From a checkpoint of a small mixture-of-experts model trained on Wikipedia.
Size: 13 layers, 34.8M parameters.
Experts: 24 experts in each of 12 layers, 128 SwiGLU neurons an expert, a softmax router.
Training: 471M tokens, 3592 steps.
Below are experts of layer 6 (counted from 0) of a mixture-of-experts language model. Rows are named router (the router's row for the expert), down (a neuron's output weights, with its number) and show model dimensions 0-63. Each number is 500 + 40 x the weight over its row's rms, rounded and kept within 0 to 999. Numbers have three digits each.
Before each expert's rows: "raises" lists some tokens whose logits its average output raises strongly, later layers aside. This comes from a sample of Wikipedia text that the model never trained on.

# expert 12
raises: ",", " of", ".", " and", ";", " ("
router:410486546476510480494507493506558458425621428518492510457524516480587517508496519529520543528541520521497503568446542490479499468528540526527513526571498515483542492489577510517462487546487428
down0:532582549543538525470459438438572486480606455507561437451504505477564552538601446435433467462559475564475581537479494503511482508484553455439503469510474502455483478457445529452471525462528475
down1:493453579396500481485476497531495529474489512566456510485529517462492504510463533427516515441455480421515443516463469508549472456529520569489522468483505408454463486551480542469483541593501484
down2:556480500525453460527523505468485541542529502477425432483524510529439548484480421537511539524494429484489452480481465484568524504540440466468499537452491518465540552462560505508513511517505535
down3:504441601449516489521487488484524535514475434466544529466534556462437550503512509531494432528436588560520485514467523495564475468580481525515476490527495476503513516508519598527534497597483559
down4:499526478511499612491446512508549487489517544478560478437538469536516537515475504430489481515489520554496511567482488431456510559465495474473513505476561535441477499511556497511412467476469529
down5:534493427518500492524524546478453537462507522499480472419496463453512507515524503499531499494508448507515463529517528483441462520499507495475530553536430484475450586539557465510505505583503503
down6:538545486517479568511504510538505454594569497505504552516459478561463518467450440523537502468561524502480503551503531535529488491485565569526516600511480476484514559471500508469504474528528501
down7:442535529446503446503499484530405578449518447505526513454527490447499530568486433418456504526529487447452522504539543510512471487482506460437561511566472458504477493512510524444469492465495425
down8:550461440477556436532526484532487490535466501591529504523472468503495549480440466522527519570445519501511507528418528465513481461481481508467492542431562625521570533522598476495466491476452523
down9:430499519525542496529423491509451479513479487530567475504515428566465479429484554542510468538524427520501542451474517467565570534474496490506510481462535456486534508551459505493451462507467507
down10:496501506547520451519518528552467443450417485460526520457527539502503425539488542539480514521500468465517476497516534537492478476457492518468539496547484493516542407413528587518432559523524511
down11:520442465519467562508550490542453541565558502532602575441514543542421470538528506524478533467501520496551487510486463482491474534520446527470443528491564497552581442452487470551507519482500487
down12:540473545527554463504411466468503568439574529477496487410489528555457507491568487568435465543518488495559474522488526549511495528518426506449498553522469528503463484434510483468435499490493509
down13:483507568476481507485502529531482503479485523512500514507427455574448506514485518507515515545518560464543480530485459438515496447497551488488496549568512489509553409519458451464533461557443538
down14:486449515517484509499421482532526510520570443470563520574484497477437465470538489501560451505491464478473474467494507452567535485484555525461532516432546562492510479511455529462454507542527506
down15:536499498616508497570557505536539487532496542533495543445569499476510487503460524480484531405532489460487565473477506486466510466440486538447499481569490505517507479501588516542465473463570529
down16:450488513432498494563540531526449485514505536451437555525570516527537457499451497465481575547479567529482463507472552446529463511564503449474518512549511487500458490518501481490515593560504497
down17:434481510509498543508524475494548536492543502535434473546492463438496452498551531482529437482525518469480473492546482507483555474536556512484507464471533492487531534526513517464488490532483498
down18:508549473540550478542421511509526611538511504526497514574496482474514455534523474529519507532481499477549501465459534533505445515572516527537472477451512459530539431482478479447524506515466507
down19:481458477496507490498500513511453470502459466559442467548500520522527506460493492475506434522478467496479458513373564497512464485543548472534480440556496495571531524536476546549514472491443557
down20:525508434508513486500483523471528489613532531513509487438518512531479507489461532533470558481504500480428460581460537478530440469496479567566616569511497582471545540507493489491552524470451559
down21:552497490501526451366528551479526499521481533562482417498495468432515443583429520524468453517490483466467447501488483479501496472474462481424484443558473561463531515529507473489483523527529512
down22:506506509470516459581473531514508476523463524551536536430483465500530412575433414499459500483511515524524523472473507396453536495404491488546465505487446506556475458408502521491509528469498571
down23:475449515513517443528540493456469541513466532497471458405512539415472539493570572528408462489511510515522471494586541457464519488433510511456487486489504527540491512529472439501559487516468491
down24:504494456547445539504451435465533455522460523520528410512514428499483376503497492534550512445524518519563625490451508430505486531528386497440454532552530521433516540472534514591519505508529498
down25:569510478539552523502517515511458428547484475547492553540419502518470466514515560501472501553468513446479562407513492479568546498451461433459539476472478476490485497457507516493520423489490573
down26:458484412473483506447416509474492554495417572434539476514547466442408537583468434468488502532500505521525522546517427471497523522510426427544488486501499433506539427504475438429511496455464465
down27:453458516530480529561498521495541511484474517517500493479464573474472516439477422531523546470486538485589452503511510549473473529536507533491554513482520457477519540530570521466489595537477467
down28:496519535469509443552527489496566452425471502537446519509521511487520523472530430518515457477497518533503529504523534517559572481453550462453447513481549499551549517503573520592515517494505528
down29:495510528527532497542492531495468513488467585539537537493541508472575502516447469505541510583504514547521447473479586560476472501503469475506495549497521459489547501491537473517557496468516545
down30:506552533533484495450557477529554550495529450501470447464480465517463496521440567469526523512505462560491555487577572516480488445540534454484491429465477501522521535514509471463515480436520534
down31:513497390503451473481590457505476606493476477470447564539522426582533502497518561455487490521485519456494520486518449480497440415446527464566542448506571510467495512516456463547545498478408542
down32:466510536576465550485484469427472542568512527544501533399485494519542548493462516494555507507452567511508523491449503512524452397400549548494519548534485496553484500549495509544451469464511438
down33:570537475453479489532437468528465406516496427468467543494467547400545466445557405498469484499467485514540503479529550467428503466527447463492497538400522443433506530517438459492539537529472450
down34:488495522480523533475484455462554544458505468499523453479563496456424512552429518446535504456533464550502467544517470571501494518479534507518501511477450480540542496503442580483454462550498495
down35:485509483565527501513549512456479477469489510520408560503456536470578561540531486506519498614471466526454472475503513422459481458460507466509464475502519508515508477469504559477468460491505561
down36:504493516503555460476458470457494488458521465487539439463519582513456495418588470536514486500463534533501538516498520495528512510563524547525480566506447514484546483474497511501532568492508475
down37:445514516512546460519440545523461523477492491521484442427510445519557491558517484478546502445470548549500552478454508461436471475531427524459492599491478534476432477442493523508483544602451524
down38:528532554514519514491515438488546469431489474510530419508518515506552524457455517463516486481498485570527509467501533604504489521533489496503478608523456498478586515523503563492506470484453537
down39:502481477510491535465406484508550513560543482512467436507476465519499499488469505521488475534555554505539560549547527438478490461479475525516536536546558462530493516508528517491510557431522545
down40:440455482465498415495413503457568582437485471488558480489540458483499502506511511438523478497439488486529522550507451502458553527487596444564491523490581527540509498473485528482510533522508537
down41:473499511528442527477465509498430507481567478542468470529509481513487444504488514528555428428416569535490510550510450573487554507451479518523482563472423507470519506521441513516490536406510538
down42:534508449537422555503497448493481463484605456463485488549515508545489453480536481558598559449509425512549532503571488500521513491554425470482473461495466523424476502418481449531483510427599464
down43:472490502486462461533539482507516467519529488512520523572494488496504495533520530474551554483521564490530435421468522545487561530553477485490474550476526492529534505477462467469490510414505420
down44:528501496461522502483498490514505555555446504516534445492480586490494501484508541473488468483478535464493524536475586515473488497562481510511517451473434494500488477491469448407501557559503490
down45:452568498572502540443475486506502468522543485550527508478498508543458465522539492458559466523490495460444443465475453493536530547521532473469509517545565445406512522529455465472522519506469511
down46:550495436492515519456570501642506537528467514493452565497475503465517535532585541467549585588496520517592512521545506450461483527551482508498500465516495474511549547444549481506521500462475520
down47:433504516447525553567534510505483525479520460499497499515563494540481465527510555460425525573500452516548550538529495521450563604501492539481533503531543502496586460441514580573512513446481518
down48:450523475492490545441521464477470471580517529495532495558521515476501505553467459440524482512537461431480506473527509598496505490509514503454453423507502493487493518389519567539535480550541470
down49:560480464546526535485488448512452534501530542440474573509447499552516468475547547486473449496544462552553561496523472546551548592523412525523489555525486484546524487435497514492510456474475405
down50:491513545544535413540602473523487512522495525446462494499594496491495519508415527508472463528497511522471455529448512503483511480513542497458518543530479526494427518528476472557541428451485463
down51:480468478574501476449505525413506499569415470467495490475524476538498480535575498535542440536587556477551496454514553538479578531509501469435500475512480534513441476478518527553547541457409511
down52:479507479418476544487432583506500454431474545481443490438507553512488533547487491545390511576493516557516520488494520500467475434493426494485535518454549427502544546545563494520513490525435458
down53:520554534482498455417511487564417531435445504556575460446558508515582507498554586479521528436478552504444526522505449530512495453495541490580494600474491452548422485550485502505548437536474519
down54:491578455534490528431459522465545426456470500462473501415534493566408484462458545516510482503470504488477486506495561447463478544444479481507503456405449499488530526510429501545494451475442524
down55:543509468510469453478551484561537434456554455534490534486540532507400460452562502435508469511529447518498455520584441515461494556501443507458486452499447510470514462549561476525505531493431448
down56:544501475462486517481483492456523411542494439523487574493484533561532501467489591383454518511548481551555494533525557503481423494468385471511415483495517467518553488507554507535534451490528458
down57:486486459473487527549556533498513418446568523497493501525463493475498476381430493495530452552512507525482461494558478484475548484457486453442519452600479546540524484466515485462499468491534429
down58:496446472482464528466497515399471502551435455521433518480482522496475443479602450437464532529531466471508547496481490505523506578499511470546525543517500435520455409502530509459479513499509497
down59:472507517493514471516470561463544519436477453437528456471482485491589484532468504548507477528522524480493540503501522521498391443507469478480461468559451446571539571481473472497497475474477484
down60:459437499444517545536557472513486456473416518562525495508531487544499509501450483518516504487579499436394440396486543526439460567489539459487523463462519491508507450519463473552457494490465507
down61:515466456540473444579529490478450554492489431439542478510508485517497526482492513475515532488518453464565520471460468499477585451631484453530415549511547476537508519427529532513459475544572441
down62:436465509599489462503479478489543512511546478534499551527557549484432520440495527516539552550418454447456480510509469503491523521423493488495546533520523532508456486534461429470476478593442487
down63:442538536512491472411496504480482546504470555491445520573525388500497524502517514499488541586495440598501489502534587408558466481442526437557450531504431447550555494422404525575496456495503462
down64:537458504537518560536481611422452532512515532507541563426535451497500485483554465507448495502501532463501469523444466421500462514482527519535450527484490500544524545537458481380487471505477505
down65:541614513492514520523551553528507459501532518539512497513486528488569472543566524405524512443603494481516533573507491554580506549529509545497475491508455501485536491374549516526471552462505532
down66:525503438472452479577544431534515517467475488533450482515500460573549525515479559567518520507575495416512477452493522475519429484541488421517454477450521496490541455504460466485496453517471513
down67:475527566459513498524506491512479506537502576496487511492461490544440526543493449491554540486448525527514495472475427509495567600532518572511472485492547503529531487447538562427574489586407557
down68:547436432492539495513474507456486526511543434447531466491516503399521415493508525516483500489450520490443500468453507477528560541504457488465495554497534433524422492545499504459485418503488468
down69:472534527519482506483475504504556476465527553525471573458457492459428510507517521451460470559448573608472500508580494522557442482492549540553461456531462484506515505575566573530501497546552557
down70:539480384498503501527471506524507472523524554511463506484525548515474514495468450534509475490452507531543456480506508510445532435555483554529513496544557433534423496470551557509533502485566480
down71:501453520553550508548494474514503470526486573499453491490474452457546455530535516503493540518531495531492528493528406487480466515556519476526473483562523531467466406448458425490496558592476510
down72:454463475500459520438491490444538454499520555507508508458530495518423490502582498528502470537597496448457517466510514498518439463446529433554518501459442567504464488522481476473467465428514503
down73:448591463494482492557571501523516522503516501559537468468494509492541557529463557555512516543579528609503494440430528445523493493571538504493535576449456470472545483510576496476467427516530484
down74:497496514497514529475501446525585430496531520536512522538449471515508449576484575550436548520449479436534508543518519532527432466473501486517539568531524560488531530559428499525470545480548570
down75:489500520516462442435508560551521551475452541502534528483490447487472545530452436464505445497462394473490472551566470530556516484442591545507490432468502552494453485559504609476514541461499469
down76:427479483524486491549416489445540555419510561485469447513484487499507550525521452494432511537496547460502579539556442505535543473501539555501469473465551427569511467519531539466590517449406479
down77:575545551473490474559523504532543444566529522549503535554516432510519413516580491477505495454524479566468512535541520567458481589437513487542512449461517444455489518469457499465478490523524424
down78:494537523528487566520500516539557558445485542419466510494495459554552484548477526480446541505414473598547526455423498496459468490558513522483565552521466585531554468456516491426542497445561502
down79:526474508512546484551573488540460412509420504515451493507524443480543488536477537546492573512399491537507504443565456494512463536561524534517510523541446515458532479484543465502462550587537514
down80:536470494527511531414563479522557475514473513489552535525537492446511465491494446536567466449465458514455480513580487486457522472488471482548544534498522516470442485427458456511536559518471423
down81:602462497446461551546477556498527480491427498467581543477494487451623510493517505489558485501483457497513525496493519525500436538490430533534536450467534497490543485489530526549484557543450496
down82:530507523458477523476417568501464488474472495463599448475559549483518456507409510480495453525507548501511485554492484530533581500495532517460507533562516499583527456541465533542545517490504531
down83:464577573424487497547530548536510443546477540507512494549539508514426512525481446500506549535526576553552454556568513483575528569465495488494471495489431513517560521481601389495454525490553530
down84:542514476531453528525464477606453528486450472432432478504518485543478532571521485470465500544455514449495446471486516504487530428529457520537476454581404494447569480491512511445473500482576466
down85:552509515505567458467467473564504483513511528486461507455494593577443446489539550538470485558539483501542542431465539480499591542468473437496498580505458473473458492501549605481528516570515547
down86:529488466436489436497518492526487548472453493466464451497532468484577439427501456601456553530501496496440468529504509487540528543553531467468535484524495541514547452485423484530507555453465518
down87:477449492547521487536433507538509445565421467509552467555465538460516549470488529498571459556536506432429443414523454460475511554450419501489453502465551486466479494527514443528462482501451529
down88:528535477520446510465491504493493483504492497508532513469416514563480488495489475563604591463500542578502481504480463533512486519426486572506482544544470460490528528415553518455489520486466554
down89:509477467456465581462527472547525497472532502508525546473491484526507525486505478582467439475522526524432502574428485512581496541510510516527418519488516439555479501464500454485464489575465551
down90:461488441478502500443505522513473579414459506529450566480466423463444461496475552574461564574490567477445531504406535543464509484450488543450487524516531536480533551597479530560502484511565486
down91:445437468450482530478476522511509521525482514466564510546450450520537586504482488415420455550484500451502428538508451499479495502553508548521459495468527524512519585458522519568407515459529427
down92:570430481511466439474502465508460475456507451508462468457519490503479449476536497486512500448541511524498504553521584566479506478515512447480559493501471541463461430506512516464518544452385536
down93:520424477566540507480504445567536447503488504576489486466547476587493481530511480503507493475419460454573456464509540600476486503573503475526497461470585504510476487504520525475476501564590480
down94:530470467522545494520424450475482423493484534485543411483503496499416567496483507477524466495451521565544479524470500540508474481479590508454573488529481449468412459505509447490481531446502446
down95:505525501587425487514472503498617418553555556478475541522467533490446546545421530498509525501493471580572493541557551550498515448512492450458514453457465485452465493540468462549493522519527505
down96:491404533471499544447481448554458454455488471440513573469499522507410479489496533564505483515478505520526519589461478525497539439559577518510505563451577516493539536494522538502531463520456459
down97:409483467489536512474537516494521524434514516469521483570550419524508509524512531515509505486483553460441512509524482446524529537509529460573575493489472460486467543544444421535399495438465503
down98:497447512494511475445468510440488599391517522451530414497520491482548464600538489522526453453488497452551560574427506436476545517517589481613521522503455459417449443540447470542484533425466483
down99:460505447450507496513479449470535466442463470510531463460461488467481473575493427547510473521510556499498470506589472512449452517530452478540503488547465480530449526518463530516469542561443508
down100:470523481505557439505547524576448531484423507517466563481556467544489488544559489564482492471479515497515477440460546526552525488551548524433508569474488454435580463467406473505427519484451503
down101:511517557494420488483426534493476557509597574535537481528485483501512501479493560470451532543518591400499603543474456525567555522476435466481467513430473553434535528454537463484521526576515505
down102:514509552461499449490466471481510475543534432483519471429528479507521554514497490529512473537434508481464489520415482481515437518429531503567538472522523465421508534562473466426453475478543469
down103:413449507562561587551512499479471563516523558463490548494518452477499511463541439474507513570466484436566524497459459545425399485509494505476517467509468535497511518415508543465486548504523460
down104:563527492519523483462464496471407534564542439532512420493577525519542524455516555505542500428508492490474487474533489537502522525441506465520523554492464470449427461487529495477486474543531444
down105:513518552470505483485495487468500552530542532504450478479477498464465547467513527474493508533509474536455449560539547525479515485535527487521532536530465474479522579516567544481501464425420530
down106:565467534466555478523458525494510515508522499498503437391522442494476556496544540504522488490549572509470531424507542550529466456498564520504440483467449507551545498512583510545517477547506479
down107:483543544451554499510468499529575565461508511514514436458577479464497556477433509445448479450561464447561463563459566537551488435492514556507477585468553472543497532558485485592498506487503520
down108:526584438557465466449465501426440559564488480502477422514547456571481527458429466470514488450480496454478530532545547537505486487482558509513495586437468500543467485539498546518533449483496430
down109:511568397375476524551479490452482473482525593479477470483513535505519489529524538491528522529506453491524427492484493497592452544488424467560493454466539419489477457473467538420532462543429462
down110:409491444445406535525431526459521484513557503423437539516491518499503484490500513424542517485476492454562528504452471474554479501519468527551420512478499517497470478450456574488491454490495543
down111:502467534505378512482420561472532536541547473471471461494493514460482472497561488490509489496477499513523545494542397509527499505438515467465437554481569455569517485482467468560565521431508417
down112:455502461476469446459504537590493476433524523500465511510539591536515528512517525453520509450512508508529554470491535500510511546511482497566508505479508554487523458474522464490463468529520478
down113:450495557459394567465530512447487545471512519473498510509515485454557529475551472527512550494510542536468486426447480458463497496488501445528492543469417507477524433515505518549585480483488557
down114:533500436524523530448572515501550444508474478471551497439538506521478572529465530565498476548518453518493516463519561487499430521437452551468456502477551534520560506521559481550433480514545498
down115:451438508510522508526520478513558493496429434463506503469498447536475547524562584445515556495496466477473505495511472483445502484550398503499424493457462522488465560469464519491499480450470570
down116:454494547493525409512505490559498446520441560568504533481449492492471467415532546559529513459505462523502532468514457464455474493450494558502504487504443451566486463511481537476570491509529516
down117:477465578453520526507507514482554553454547436487458588520526482482514549485403425527505506458564486544498487590472545520483570480474492532534514559511516482444505491512524502492525488469498458
down118:453601537535462453468515573443471494441511556509526483541478507585506431517523474486520472499448553532482485514454498508507439501511485485550498502517462448560522526507584496532486401440441483
down119:514485480604458503489488517499497582497538529605552547489528432543425537529563525465406454505497508509502518512457431470470454474560518498531503530456516528498466516493496492459545488448461405
down120:521532493561556429531513589498506472580450482528439520579446507511523431502507547450484483520470489413485420459574525482497485546460418508533441492555517459486555511454489431530473492517547520
down121:537511435431497511538418515494525500535509508515468527524554503466459513424496446481517466474547531457503526496464481506516493486458477521593457501504441424538452533486519537471503511477505527
down122:565478496485501499442493495470551464468442472455463426496541569505511465492575464535530514468553454485456581523570447479567577474520586484447514489505527468461520457509512471445452459544562479
down123:489507511480523466570521465487530538486577494458528443497554544478445518477444485533545490443479537499574473575499476532544484526490560514408559563553538410539477537473590576483571520517511543
down124:434477465549461534478558559527499521455552458455484432506529491498525498577487421491506551540478453515508518487554497440451522549567549455541497470520470484452460461369517564445541505483518462
down125:516531514574451576462499555457486519469518509487467481514508495542553533506525540560578530442533484536476501506476414479481493465458462487412511508451492492545599486504505526523477467574514490
down126:497468459490476497505541488469519509548534507484486587445544459452521439536532547421458496593532450426517579608420536491497477477516490537460513467469484499476476506485505551531446537525492538
down127:543471511422510521510552495526503468452505522489502607458535564472459460518401557489518537595530479446498433461536506521469492540503480457481489493497459554493538475511531491486495505523579497